Below are experts of layer 2 (counted from 0) of a mixture-of-experts language model. Rows are named router (the router's row for the expert), up (a neuron's input weights, with its number), down (a neuron's output weights, with its number) and show model dimensions 0-159. Each number is 50 + 12 x the weight over its row's rms, rounded and kept within 0 to 99.
Before each expert's rows: a language model's description of what the expert responds to; "gets" lists some tokens that make up at least twice as much of what it gets as of all text. This comes from a sample of Wikipedia text that the model never trained on. Tokens count by the router's weight.

# expert 15
Foreign and name fragments. Word pieces inside foreign-language titles, place names and surnames, such as Los Angeles, San Diego, La Tour, French or Dutch words.
gets: "-", "'", "s", " de", "S", "c"
router:34 39 36 58 30 56 55 45 41 53 61 73 62 41 48 57 21 55 54 62 71 67 50 45 51 40 37 57 61 51 45 43 53 62 69 55 55 37 47 47 50 53 38 57 58 44 33 46 32 51 50 56 56 55 31 51 65 33 37 53 64 83 45 63 49 59 37 30 33 58 38 45 48 66 55 35 36 67 66 58 72 74 56 38 42 47 22 47 71 52 62 31 43 50 50 63 46 48 27 49 49 67 59 51 52 52 24 51 54 56 49 48 70 26 52 49 49 44 61 44 57 41 42 25 60 37 49 46 44 63 52 67 51 58 60 76 54 34 42 55 47 50 47 63 32 37 56 60 46 41 53 50 42 70 66 58 60 54 46 67
up0:55 39 53 55 52 53 64 39 37 57 67 79 46 50 52 58 58 34 46 46 42 64 48 40 61 47 35 33 74 60 29 52 47 58 70 68 35 51 43 35 39 69 34 51 56 72 37 51 61 28 34 73 49 48 72 65 53 70 41 42 53 46 50 35 46 33 50 61 43 67 58 78 58 67 45 41 39 58 36 43 49 60 48 22 55 46 35 49 35 65 68 49 67 64 46 27 24 55 33 68 49 52 57 44 44 52 49 44 59 46 44 65 53 43 41 45 59 45 21 52 32 40 25 51 44 42 59 37 54 62 55 46 46 52 45 44 62 65 35 29 40 50 57 44 57 59 58 41 33 64 43 55 46 68 49 39 70 23 54 46
down0:41 53 70 38 68 51 26 35 61 43 46 66 35 57 49 45 46 44 39 54 43 82 50 24 36 80 51 55 62 49 42 79 43 52 29 68 38 49 55 64 55 44 66 46 83 47 42 63 41 41 50 51 59 43 40 28 37 73 36 47 46 57 43 61 47 36 60 46 52 59 35 62 62 45 64 57 72 31 44 51 47 45 69 50 59 46 71 51 53 59 47 55 65 64 35 38 47 57 61 38 59 47 62 52 58 46 52 55 65 63 53 70 33 39 50 47 71 70 46 52 36 70 46 45 54 50 56 35 51 26 46 77 63 61 49 50 33 52 45 43 57 20 56 39 50 46 56 34 67 66 32 33 67 52 36 73 67 47 47 29
up1:59 37 58 40 45 50 41 55 71 38 75 43 53 66 45 50 51 57 62 28 51 59 33 60 46 65 78 38 47 51 43 57 39 60 42 44 30 46 50 39 83 58 61 51 52 53 39 48 37 61 40 43 64 42 40 59 81 61 44 49 32 50 45 33 55 48 48 55 55 36 19 61 55 33 41 33 46 60 46 37 51 76 50 45 61 51 15 56 61 46 70 40 53 56 53 49 43 61 48 52 58 41 87 45 35 45 42 41 30 38 63 37 45 44 46 57 47 08 62 59 61 47 58 46 38 62 47 44 55 29 63 47 53 66 42 50 57 34 59 50 59 50 38 31 39 41 64 38 40 47 54 45 31 55 49 51 51 41 58 59
down1:61 46 60 60 67 58 53 58 50 43 65 80 18 54 57 44 61 64 56 72 51 59 57 40 27 47 49 51 42 33 42 49 55 37 58 50 29 40 35 60 72 32 52 39 53 30 55 73 53 60 45 51 31 62 55 49 56 39 31 36 33 76 60 50 24 57 32 45 50 52 64 71 62 59 87 54 50 61 53 48 49 59 56 51 41 17 64 51 67 62 61 50 53 41 60 42 46 43 68 23 56 49 37 69 36 34 39 62 49 66 37 58 52 40 41 61 59 62 52 38 52 54 36 38 65 75 67 51 30 49 53 62 57 36 37 49 44 54 31 49 48 37 59 63 46 65 46 56 53 36 48 34 50 48 36 45 52 55 53 44
up2:60 53 49 29 53 48 52 45 49 66 58 39 42 28 58 55 53 47 47 55 52 53 57 60 59 20 52 57 62 47 68 53 36 54 63 44 63 44 54 51 39 48 28 51 43 37 50 63 52 62 54 63 60 46 40 54 72 41 56 46 50 43 91 40 39 46 33 50 70 63 41 55 46 58 62 60 60 22 46 47 64 58 56 44 43 69 67 37 47 65 45 63 09 37 09 29 46 47 61 40 54 54 35 50 57 54 55 41 53 47 58 45 47 56 48 47 58 56 24 42 53 70 59 65 40 47 40 52 27 58 48 61 66 66 56 41 46 65 66 58 56 58 36 54 41 45 53 51 43 50 56 57 43 89 63 45 74 43 54 52
down2:39 40 45 59 42 43 47 58 34 39 55 40 52 49 55 58 51 49 57 51 46 38 37 59 26 57 48 42 56 64 57 55 71 54 36 40 59 51 49 48 65 72 40 54 39 50 40 46 72 54 61 40 50 48 59 24 61 35 57 58 49 38 74 49 46 46 38 49 42 68 66 22 53 55 31 52 66 53 56 58 54 34 72 54 70 59 57 53 59 58 56 50 62 43 42 43 46 34 77 50 42 44 40 40 67 32 43 56 43 50 44 55 63 49 35 63 43 46 28 52 57 45 56 35 55 36 39 47 53 69 48 36 44 42 65 67 46 59 50 70 49 52 45 50 43 20 42 44 48 62 47 53 67 37 43 23 34 51 48 54
up3:46 48 22 53 22 33 39 54 35 53 56 55 53 29 26 67 37 68 51 60 53 53 50 41 39 32 40 46 63 76 34 57 55 75 62 53 66 49 42 38 54 45 39 57 73 52 42 53 43 53 78 50 62 54 27 57 33 25 43 47 64 52 53 60 33 49 43 38 40 42 36 61 47 45 47 35 46 56 49 49 55 46 49 46 36 53 45 61 65 57 66 45 29 51 60 49 60 49 45 40 48 65 54 52 64 74 36 51 64 44 28 61 70 18 51 51 29 49 57 50 43 29 40 46 59 52 47 48 57 60 58 51 60 49 45 56 63 33 40 59 57 50 47 63 47 36 52 54 47 31 51 51 56 55 67 44 36 63 44 78
down3:51 51 70 61 64 42 61 59 50 54 17 59 59 41 41 54 58 41 49 48 45 44 38 56 69 48 27 48 64 59 52 44 41 68 68 39 65 47 62 52 54 71 28 41 49 48 30 45 51 54 58 47 48 54 38 70 60 41 38 36 51 49 44 62 53 27 48 56 52 45 34 72 34 40 44 45 34 68 45 25 52 57 47 58 44 69 35 28 40 59 38 55 46 55 47 48 68 31 69 64 42 68 26 47 45 55 48 59 83 46 60 44 59 45 74 59 43 37 51 19 37 54 48 41 54 41 61 56 40 40 51 48 61 37 42 50 41 23 55 51 35 76 52 55 43 54 54 49 53 52 38 49 45 57 69 60 61 53 32 70
up4:41 64 35 69 63 56 55 40 39 57 28 48 40 43 52 41 32 58 43 63 59 59 35 60 57 25 42 49 73 55 54 50 55 57 45 58 52 56 56 49 63 51 68 44 47 57 40 55 53 68 53 32 63 51 53 45 48 64 30 46 04 46 54 72 36 64 36 40 52 25 64 31 73 57 73 56 20 52 50 47 64 70 50 69 42 47 52 64 45 41 51 47 36 57 36 80 54 69 24 70 33 60 41 51 43 79 45 52 65 71 69 46 50 54 59 56 65 51 61 61 44 45 62 46 57 43 60 34 20 52 67 38 42 55 41 53 49 36 70 59 45 60 47 38 50 54 44 44 37 47 58 51 69 52 52 68 56 54 47 59
down4:34 90 68 45 51 36 64 54 56 50 54 59 51 62 52 72 43 50 55 46 41 50 42 59 58 62 46 45 34 70 64 37 57 57 73 32 48 51 47 46 44 40 65 41 58 44 44 42 56 74 65 53 47 52 48 55 59 47 50 44 46 73 58 45 39 55 65 25 44 44 41 41 42 42 47 32 26 52 66 45 49 74 56 56 41 41 46 51 46 48 47 43 44 46 35 59 46 28 56 66 48 51 54 76 65 44 36 34 48 37 55 39 63 41 55 63 52 74 59 51 57 42 61 19 55 53 56 54 65 62 66 69 68 40 50 66 61 53 54 65 30 47 26 54 68 75 62 50 43 57 50 40 52 51 55 42 44 17 48 55
up5:55 31 55 66 41 46 54 40 34 53 69 65 38 46 33 39 19 49 51 54 49 45 59 49 49 31 52 49 78 45 46 36 30 60 60 47 56 42 43 62 44 44 47 61 52 32 31 51 54 47 21 49 61 46 41 54 57 59 37 63 39 65 46 50 68 46 46 42 55 50 32 47 50 55 57 60 28 59 63 46 62 46 65 42 33 52 55 44 34 41 56 54 53 73 57 46 35 40 38 52 52 74 49 36 34 45 35 59 36 54 52 50 60 41 52 59 72 62 69 45 45 57 47 54 68 50 72 68 67 46 43 62 54 49 53 53 46 66 38 42 70 62 35 51 64 54 65 65 61 29 52 26 50 71 45 33 66 41 46 54
down5:66 34 81 49 67 51 59 53 69 38 44 44 48 35 56 51 54 51 47 50 53 42 51 76 46 37 60 38 27 45 35 38 40 27 38 60 39 45 35 42 47 38 49 55 49 60 48 43 41 52 50 66 51 59 47 42 44 36 38 42 46 29 33 52 46 43 58 58 53 37 43 62 47 37 45 54 44 47 50 25 61 60 71 55 53 42 54 59 39 66 58 31 42 68 79 37 49 46 53 60 55 57 45 55 49 35 67 57 37 44 59 64 26 53 52 65 32 59 60 70 58 39 36 41 49 64 68 88 51 42 62 61 27 65 30 54 64 28 46 48 45 59 51 45 72 48 38 61 30 61 69 47 51 45 28 49 51 50 47 68

# expert 22
List and table separators. Semicolons, pipes, bullets and conjunctions separating items in lists, tables and data fields, such as anatomy lists, race result headers, chemical strings.
gets: ";", " |", " and", ")", ",", " /"
router:32 26 42 52 50 67 68 37 44 47 55 60 63 51 57 59 46 55 53 59 65 59 50 43 59 52 53 42 50 63 52 42 34 38 61 20 46 39 44 56 45 63 51 37 54 37 58 30 52 40 31 62 34 52 63 53 63 51 84 61 48 52 33 49 51 41 58 51 22 51 66 42 54 47 55 57 40 40 68 65 36 54 41 40 41 49 38 32 49 37 82 39 63 26 61 44 37 48 38 58 57 73 32 25 64 48 31 26 35 29 71 46 74 44 56 38 42 70 44 31 38 63 32 53 56 55 52 32 32 47 44 58 55 54 55 54 68 51 77 60 29 52 49 54 42 51 55 62 54 38 57 53 44 63 57 48 54 59 47 61
up0:23 05 33 68 61 70 54 52 23 23 38 35 26 52 72 56 42 46 18 75 51 20 57 41 52 73 50 26 41 58 52 41 37 46 69 48 57 62 56 70 45 51 58 50 50 17 61 31 57 53 39 46 29 52 47 46 57 35 44 66 56 70 46 38 40 53 58 44 32 43 51 53 52 55 55 61 44 34 50 44 35 39 53 51 54 32 44 43 64 34 53 57 45 44 32 35 55 36 45 57 41 73 45 30 39 37 56 39 42 42 61 61 55 61 56 51 45 63 53 47 70 47 40 40 64 37 57 21 38 40 69 34 56 48 61 28 44 45 54 55 51 63 44 58 40 47 43 49 42 48 46 44 68 49 45 69 48 65 59 45
down0:60 35 49 38 35 33 40 46 37 38 48 27 27 43 60 37 65 53 53 43 59 65 52 52 53 67 55 50 55 41 55 28 39 61 30 38 49 46 55 54 47 60 55 33 32 51 60 40 56 45 33 64 34 54 54 45 44 68 75 46 52 80 80 49 58 42 47 44 56 46 45 66 60 39 63 33 35 52 60 52 50 34 31 64 50 44 32 52 51 61 69 50 45 78 67 56 29 50 42 49 60 53 55 67 49 58 44 53 40 29 30 49 57 48 49 57 54 63 58 76 57 35 40 54 63 53 52 49 45 44 38 38 40 50 53 40 54 62 49 46 49 77 37 59 39 67 42 40 46 67 44 37 43 25 53 63 51 64 59 52
up1:56 15 56 41 49 30 73 38 42 53 55 61 50 41 54 44 41 62 47 57 56 36 46 51 50 42 54 32 62 26 53 61 48 48 43 44 56 44 55 29 42 42 69 52 58 53 27 65 23 67 56 41 64 50 37 40 32 36 25 37 58 29 58 27 56 62 45 41 37 43 44 70 54 64 35 57 60 41 54 56 58 57 76 29 47 40 72 50 50 61 56 31 54 52 51 44 57 64 40 54 48 39 56 60 55 46 41 27 40 47 60 46 47 46 57 38 50 37 61 44 18 42 53 50 34 76 59 54 42 64 46 68 64 52 57 49 65 32 43 43 30 40 48 47 55 61 44 56 37 58 41 52 45 56 45 45 28 54 63 39
down1:48 37 45 33 46 23 49 55 59 38 52 61 48 52 47 29 51 69 50 43 51 42 62 45 44 57 50 50 42 44 50 43 66 53 60 51 53 48 75 60 50 27 62 42 63 67 15 59 49 32 57 33 63 42 27 50 55 61 79 47 43 37 50 42 58 41 58 34 48 32 57 50 66 55 69 47 49 55 29 71 40 72 60 53 72 53 68 47 48 47 37 44 59 64 46 45 27 51 43 47 44 50 72 53 57 46 38 51 50 42 42 59 38 41 43 30 46 58 49 26 61 63 19 34 57 63 44 43 56 59 49 66 34 38 64 57 61 49 41 46 60 55 45 58 58 91 28 63 48 60 48 50 59 34 57 48 53 39 65 65
up2:38 63 26 37 62 54 46 42 40 46 49 55 61 48 49 83 66 42 78 49 59 64 71 51 54 59 34 51 41 44 62 57 51 43 37 34 36 56 34 54 42 56 50 41 53 49 52 42 47 57 25 42 36 64 37 57 37 47 51 58 47 59 42 59 66 58 48 52 60 52 67 51 44 53 60 45 92 55 54 44 65 53 59 42 25 29 35 54 63 33 41 55 67 48 39 56 52 51 45 55 55 57 19 55 58 63 37 12 18 25 32 73 33 49 54 28 47 37 63 63 52 37 51 38 49 66 65 58 61 59 41 59 52 51 52 52 31 49 46 49 48 40 66 49 26 71 42 65 66 44 50 69 47 41 47 57 52 52 35 68
down2:49 59 50 78 62 63 41 56 54 34 49 38 54 32 47 61 28 34 36 67 30 55 32 31 61 41 48 45 80 68 59 64 33 30 45 54 48 40 58 40 41 47 42 58 48 30 40 30 51 26 53 50 56 54 61 30 55 54 47 52 17 56 50 56 62 59 62 66 77 58 41 35 61 42 65 60 41 35 36 56 51 53 60 52 54 53 45 48 65 34 50 42 44 42 53 29 49 34 40 40 55 50 61 40 36 54 45 60 51 39 63 49 52 41 59 35 18 46 41 77 42 41 53 31 62 39 56 63 66 26 32 56 49 44 38 66 51 48 53 49 58 71 63 31 70 55 49 40 44 40 61 41 31 75 40 56 52 72 46 32
up3:45 40 52 63 35 59 60 29 38 47 52 65 63 43 63 47 50 49 33 55 65 48 37 50 25 57 55 50 47 41 63 44 51 40 47 68 60 53 12 36 40 47 27 57 56 45 47 49 35 47 52 66 54 56 58 11 66 29 50 44 54 35 57 56 68 55 49 55 58 51 71 46 24 25 34 38 51 45 62 51 34 51 58 55 49 32 55 45 54 51 60 54 59 55 58 54 59 39 70 64 72 48 51 61 49 16 35 44 53 37 40 17 67 66 64 51 47 50 43 57 65 75 20 45 46 55 41 53 51 71 48 73 56 53 60 57 45 42 68 59 46 46 44 52 38 43 46 57 57 42 59 73 43 65 60 43 46 40 46 52
down3:51 48 54 48 61 49 41 58 55 30 38 36 60 43 67 53 26 65 44 52 54 42 51 35 73 48 60 72 42 66 46 51 50 65 76 61 61 52 60 37 53 37 43 36 52 45 71 59 60 51 54 52 52 46 56 47 33 37 61 54 38 39 71 23 58 36 45 46 58 56 50 54 31 56 40 72 56 75 39 26 54 61 55 60 53 51 40 49 45 67 43 37 36 35 58 60 58 36 41 55 16 16 61 77 63 42 58 41 46 47 33 47 49 54 46 66 73 57 53 47 31 43 22 47 45 38 50 76 49 23 45 42 63 53 51 51 50 57 54 72 51 54 38 65 57 36 70 79 56 41 60 45 49 41 71 65 72 56 30 46
up4:46 50 41 55 38 62 40 46 38 24 45 49 38 61 48 52 54 42 31 64 49 60 57 57 60 32 56 56 43 47 63 68 63 43 48 43 53 41 63 56 35 55 39 54 47 68 57 36 45 41 43 50 55 62 47 57 53 48 45 52 69 81 23 57 52 29 49 63 55 49 53 53 18 66 47 21 40 37 62 44 44 57 48 43 72 52 40 51 56 33 37 64 53 49 59 42 64 57 49 35 60 69 57 51 62 39 35 50 50 59 62 58 79 43 36 51 64 55 46 58 43 41 42 51 52 52 44 54 51 38 51 64 40 49 62 57 63 36 64 49 63 28 55 28 67 47 56 60 70 69 64 57 63 70 47 45 63 39 36 51
down4:24 47 49 50 69 47 46 53 55 55 47 34 66 57 59 29 68 49 56 32 57 77 50 48 47 45 40 57 28 57 59 68 46 64 58 45 57 53 36 52 43 36 56 47 49 56 43 64 51 34 57 43 36 40 38 57 55 61 46 52 62 59 52 58 48 78 55 48 42 38 38 60 74 48 40 69 58 50 48 30 34 40 37 46 66 36 55 35 70 58 53 44 52 57 42 50 28 58 35 56 50 58 46 55 53 54 41 68 51 67 62 34 41 59 78 32 73 46 50 47 30 62 47 62 58 49 67 61 56 48 69 76 48 77 62 49 64 46 39 59 60 29 51 45 66 58 57 50 38 61 35 63 55 69 35 47 62 72 36 58
up5:70 39 61 61 53 41 37 43 56 58 71 48 69 59 54 68 72 74 44 58 59 54 42 42 55 38 45 45 72 39 62 61 45 54 46 48 40 46 41 51 58 43 27 33 52 36 69 60 36 63 55 44 67 57 40 47 56 34 45 33 31 50 51 31 59 51 51 20 26 52 27 51 71 50 59 53 50 44 49 69 55 43 53 53 55 45 81 53 42 51 51 45 50 56 41 56 28 68 42 48 31 50 58 54 46 43 39 75 67 38 45 40 49 52 67 22 61 53 55 59 56 52 40 31 50 44 67 47 45 23 39 59 57 35 50 44 72 54 41 69 26 58 50 44 41 40 43 63 56 53 45 69 56 45 51 69 61 49 55 66
down5:60 47 46 51 63 17 54 45 60 61 56 53 52 55 52 42 36 54 37 34 34 39 38 51 51 73 69 33 51 50 48 48 37 37 61 58 53 60 63 70 55 53 44 66 34 68 12 32 55 47 36 49 52 46 35 32 64 43 64 50 48 34 44 45 38 57 53 41 49 35 50 52 55 56 46 64 68 30 48 44 50 34 62 78 51 55 50 50 51 49 55 42 55 67 57 32 42 46 69 48 44 47 61 56 36 43 53 54 48 60 20 50 34 68 36 34 56 43 22 49 39 68 50 64 44 43 65 40 51 47 42 41 31 44 52 52 67 35 72 56 24 50 55 47 33 29 53 56 60 43 51 41 56 28 51 44 49 36 49 43

# expert 2
Hyphens and dashes. Hyphens inside compounds and en dashes in year ranges or list bullets, as in show-off, hit-and-run, 1887–1961.
gets: "-", "–", " \"", "/", "'", "–19"
router:34 60 54 65 41 63 29 28 63 45 56 61 51 59 57 62 35 55 46 54 62 42 41 46 64 49 53 49 54 43 36 43 38 43 80 62 38 34 39 61 34 66 52 50 44 31 41 49 53 30 51 51 64 49 40 49 60 48 69 61 55 50 48 42 46 54 48 46 54 75 55 23 39 49 54 47 44 57 52 50 74 25 53 48 37 45 45 28 78 49 73 44 67 49 52 68 27 67 37 51 65 58 64 35 32 38 43 40 51 67 52 47 43 49 46 45 69 70 51 36 32 64 38 35 66 50 61 44 31 67 40 70 57 65 62 51 49 20 75 40 35 32 57 52 54 37 65 54 59 48 50 69 69 54 56 65 62 53 40 65
up0:29 53 46 53 47 41 42 49 37 50 49 55 51 63 53 62 48 61 60 38 48 47 78 30 66 50 49 71 42 60 28 46 52 38 28 52 41 34 51 41 70 51 46 40 57 68 44 55 44 68 29 64 67 56 56 52 39 56 56 41 35 86 33 44 34 42 50 53 40 65 42 66 55 39 43 33 44 45 48 43 52 47 30 52 44 42 56 57 35 41 35 43 59 48 56 33 78 52 64 43 34 55 39 47 44 58 42 60 51 35 38 64 58 38 46 65 45 41 48 36 60 70 62 48 60 27 57 30 41 65 17 55 74 62 50 61 44 31 62 46 66 48 55 59 47 60 73 51 80 44 47 42 43 28 69 65 53 62 50 44
down0:59 54 47 42 45 43 65 61 37 56 47 49 54 49 51 57 48 52 31 52 53 36 63 51 40 58 52 52 68 58 52 42 65 55 51 60 39 47 35 47 49 40 59 50 29 44 37 53 60 57 45 31 42 42 68 25 57 46 52 61 31 72 28 45 36 60 45 61 31 48 53 35 75 33 64 59 64 54 44 48 52 71 49 56 42 41 65 63 60 33 47 48 47 44 43 32 48 62 40 67 38 37 69 42 63 52 45 57 42 39 50 43 43 63 66 48 61 43 52 47 57 53 54 32 40 35 50 59 56 27 49 39 56 69 40 50 45 25 62 33 49 70 43 28 40 40 50 41 65 62 29 55 62 38 48 50 50 70 42 29
up1:24 28 56 45 22 51 61 55 42 47 39 67 29 48 53 69 46 44 36 66 57 44 49 61 58 39 51 56 59 72 61 77 62 42 50 49 51 69 23 64 46 46 39 48 42 63 56 51 54 45 59 44 49 68 44 53 58 53 63 48 41 43 58 58 43 55 63 70 64 36 41 59 43 60 54 58 68 39 62 29 44 47 37 37 47 38 43 69 30 53 60 50 55 67 64 62 50 65 49 39 48 45 64 39 50 27 39 79 62 53 44 73 60 57 36 41 49 41 35 35 52 34 48 51 44 62 46 29 50 55 49 36 54 49 46 51 65 40 63 72 34 58 51 66 41 51 34 48 54 44 54 55 67 71 47 46 63 41 42 57
down1:58 63 57 27 40 60 72 35 21 32 40 50 61 59 40 56 28 34 59 58 60 67 51 34 40 36 42 38 34 68 82 57 54 75 24 52 45 59 40 58 77 63 48 49 31 32 56 53 16 56 39 52 28 58 65 37 41 42 62 55 58 53 57 47 57 62 47 58 49 53 50 53 62 58 68 63 37 44 36 28 53 63 39 43 62 61 48 50 49 32 46 51 40 50 40 54 59 34 74 41 31 77 39 50 59 53 57 48 52 86 58 53 64 51 34 59 42 60 51 64 61 68 62 60 54 57 40 51 58 55 58 51 61 42 56 73 52 58 43 35 48 47 51 46 43 42 58 50 49 49 43 52 46 32 46 62 76 66 53 56
up2:52 59 47 63 37 51 30 44 66 57 56 40 65 51 56 73 51 56 55 40 54 52 34 52 42 64 45 37 59 63 42 48 42 47 53 54 35 49 59 50 37 78 23 58 45 45 53 52 36 25 62 33 39 71 41 47 71 65 50 51 43 51 51 46 57 38 37 52 46 55 45 58 47 54 64 61 49 46 44 49 49 69 64 50 30 49 12 32 50 50 59 57 75 64 50 60 48 55 46 62 62 61 60 18 38 68 61 45 53 48 50 61 52 59 50 73 53 51 61 43 63 48 54 60 35 50 47 67 39 50 30 63 36 56 45 47 65 72 70 41 23 41 54 49 43 51 46 46 55 67 52 59 72 57 44 50 28 52 53 63
down2:47 33 47 63 46 63 39 44 32 33 51 27 45 48 57 35 63 60 56 37 44 40 63 29 42 39 64 36 47 52 09 52 41 47 64 57 43 57 37 62 58 52 49 41 55 73 57 37 53 44 41 35 41 43 37 62 41 73 34 45 63 36 50 64 68 51 51 50 41 71 58 51 55 28 49 37 33 50 35 59 53 36 62 52 40 52 57 40 68 58 60 61 55 60 41 51 59 46 46 42 74 54 48 38 44 69 63 55 64 37 36 52 44 67 52 39 66 49 67 48 44 30 51 41 36 64 43 58 44 67 38 48 66 52 55 62 31 64 45 58 47 43 59 47 56 57 24 66 37 59 67 46 62 40 55 40 35 59 44 36
up3:40 49 48 53 58 59 61 27 54 39 74 27 49 49 22 39 41 49 74 51 45 54 64 48 50 44 47 27 63 54 42 54 57 59 51 42 40 61 41 56 39 63 37 47 29 52 36 60 75 57 55 48 48 28 52 54 65 55 59 54 36 69 53 59 44 49 52 54 64 52 25 27 53 41 64 56 58 57 50 72 52 52 62 51 40 26 57 56 31 49 41 37 39 40 27 28 46 31 35 49 54 47 52 48 25 36 41 30 51 39 69 78 48 57 36 44 50 28 54 50 54 50 41 40 45 48 65 41 46 52 40 29 38 53 57 60 29 47 45 55 31 49 45 63 43 52 49 44 30 39 60 53 54 41 88 44 54 54 59 47
down3:43 58 36 52 67 27 58 60 59 38 58 48 53 68 53 61 57 46 57 50 65 78 45 51 65 50 29 56 57 50 61 77 35 35 30 53 37 47 58 49 32 36 44 41 42 39 56 56 74 40 32 46 41 83 68 56 64 34 32 31 46 42 47 42 44 44 49 52 50 47 66 53 41 52 52 43 45 62 40 59 27 47 42 45 34 57 53 25 67 63 72 61 54 51 55 72 43 40 64 62 66 19 25 41 47 39 61 44 55 48 35 48 48 33 39 42 43 43 57 49 54 47 40 43 46 60 54 50 34 79 53 42 27 61 46 58 43 76 59 43 65 70 51 63 45 43 49 45 54 31 45 51 48 33 44 59 57 50 51 44
up4:60 64 43 66 61 61 35 48 59 46 42 64 57 62 61 58 55 39 61 51 49 45 43 46 55 46 59 51 50 32 40 47 56 51 65 59 48 35 57 61 51 52 65 59 25 33 59 38 49 23 53 57 62 54 34 45 44 61 74 44 59 37 54 57 51 51 47 64 40 68 40 50 32 41 34 80 58 41 41 38 48 17 73 62 43 52 46 44 59 35 50 48 62 31 33 65 44 51 34 35 39 33 36 44 38 45 59 31 61 47 66 50 60 52 47 51 55 67 38 38 40 53 38 55 46 68 48 42 57 64 55 54 48 59 35 44 56 50 67 30 32 32 48 37 29 48 56 47 44 32 49 63 55 38 59 67 41 46 49 26
down4:53 34 36 47 49 67 57 42 39 48 53 32 44 24 47 71 45 44 48 59 45 54 47 60 43 65 64 41 46 50 43 61 48 39 42 60 61 67 54 36 57 52 27 56 45 40 34 57 52 37 41 32 72 10 60 53 36 32 50 74 52 32 66 36 30 49 51 36 39 45 63 51 51 57 41 58 46 52 35 58 56 53 31 55 61 51 52 55 66 55 48 50 58 61 46 54 64 51 26 53 51 45 42 60 31 53 62 60 51 54 53 77 66 44 62 65 30 34 43 20 38 40 52 54 39 63 44 47 42 42 64 70 38 61 50 39 39 56 57 59 51 36 54 70 40 62 45 45 47 42 57 56 65 61 47 42 38 50 47 64
up5:36 49 57 25 70 55 68 40 74 65 41 36 58 49 46 69 49 51 63 64 61 49 61 57 51 45 38 69 63 59 59 61 32 45 40 54 44 62 30 43 58 64 33 52 54 54 53 36 39 63 66 60 50 45 49 52 44 52 41 64 52 48 72 47 29 58 50 41 55 65 59 63 50 32 39 33 59 45 61 24 47 77 42 44 46 45 44 62 43 48 44 46 58 59 44 55 34 49 41 34 48 55 42 42 43 48 51 53 38 48 44 33 30 43 46 41 30 53 38 59 36 53 47 39 46 70 53 36 16 58 54 50 90 54 60 53 63 66 54 34 58 54 24 61 61 49 41 32 56 39 54 48 49 63 53 44 46 54 44 37
down5:33 70 52 81 43 50 25 50 31 58 43 56 32 60 53 45 77 22 28 49 44 53 25 45 47 62 24 52 78 61 46 47 52 42 50 54 59 52 60 49 32 55 51 54 62 47 56 55 73 59 58 66 47 54 53 39 43 58 50 52 56 54 56 53 48 63 31 56 52 39 62 37 43 58 27 50 51 49 52 60 32 53 59 31 62 59 20 30 52 42 45 63 56 78 68 62 56 46 50 54 42 27 33 25 48 18 41 56 53 65 63 56 52 52 44 60 55 46 58 63 46 55 34 37 53 73 50 32 51 52 68 59 69 59 54 30 38 54 55 69 48 53 39 33 45 41 40 30 46 46 52 43 46 45 45 56 66 59 44 46